config = dict(
    norm_place='pre',
    norm_eps=1e-05,
    rope_base=10000.0,
    tie_embeddings=False,
    extras=['capped logits'],
    init='normal',
    optimizer='cautious_adamw',
    decay_fraction=0.415,
    decay_shape='cos',
    batch_tokens=[16384, 32768, 65536, 131072],
    seq_len=1024,
    train_tokens=292600000,
)
Below are experts of layer 6 (counted from 0) of a mixture-of-experts language model. Rows are named router (the router's row for the expert) and show model dimensions 0-63. Each number is 128 + 32 x the weight over its row's rms, rounded and kept within 0 to 255. Numbers have three digits each.
After each expert's rows: "comes after" lists some tokens at least twice as common just before its tokens as in all text. This comes from a sample of Wikipedia text that the model never trained on. Tokens count by the router's weight.

# expert 31
router:096144072163110183113115163095157135147136138208066080140111189090126088115101116227171095113134125104114132132151100144083168162136101189161078114100111122107093126138150148115122183164142135
comes after: "\n", "\n\n", " |", ".", ")", "=="

# expert 9
router:118102109111142147182115121137209105144187127171085115119184161143085141112073124170118154138122112135139116153100129155125142118131106148134117073125115143066122075143142169129088114172118125
comes after: "\n", "| ", " |", "|", " |  |", "\""

# expert 2
router:141132075124170075139099160113176122174143157162137121139108113137190139169131215162134170094209120163191121125132134112115172093140105134164150098144145136153151088108123185117104120167165120
comes after: "\n", "-", " was", "\n\n", " He", ", he"

# expert 11
router:101118085115149117092086118124116140113095149168166135130140176164131158129144116173116144093124138080138133122116101117152124075159154090105067097149151151124114098090116155095132137114130120
comes after: " | ", "–", "2", "1", "; ", "."

# expert 18
router:145115110132142090091133103156149156092148141154092150179162147120105131188075141152140102140163130121136125134090124084145137106091125136172115101140121135109155126147150131137062142129117135
comes after: "\n", "0", " |", "3", ".", "1"

# expert 3
router:157100101097142143094131141131150079119059170174137091148159198073137148103111148185120074116128109133118200102147112140146148150118104146147106074137114126112115146105174127122152154130123123
comes after: ".", "\n\n", "==", "s.", "===", ")."

# expert 15
router:090107116129091091099090103090131110153198102127137183200109091152177160178161160146133159133120082139115155117104170097185120083149119169147077153135146161112149082088174101067123128168082114
comes after: "1", "2", "8", "it", "7", "ut"

# expert 14
router:181116134152140117130170139098108150121199171131157128152133188118139116127069125148088103106157141127110138062080071105136133159129143145185160059152111137138121126148162108104116153135111165
comes after: " | ", ", ", " ", " (", "-", "1"

# expert 20
router:144096144144139113138118177127132101143110115153141100127173192093141186074151169143107092104204122101139137068127126112124173098135156115144082069118120177175129123109138073094130167095106104
comes after: " | ", " ", "| ", " (", "; ", ": "

# expert 7
router:131142115132149119117082107121124120136159102132113131118177109142147145101096166161136143113164139169102143157143098133148099142175176186124115105165138147134146071102159110125110196152082169
comes after: " ", ", ", " (", "1", " | ", " in "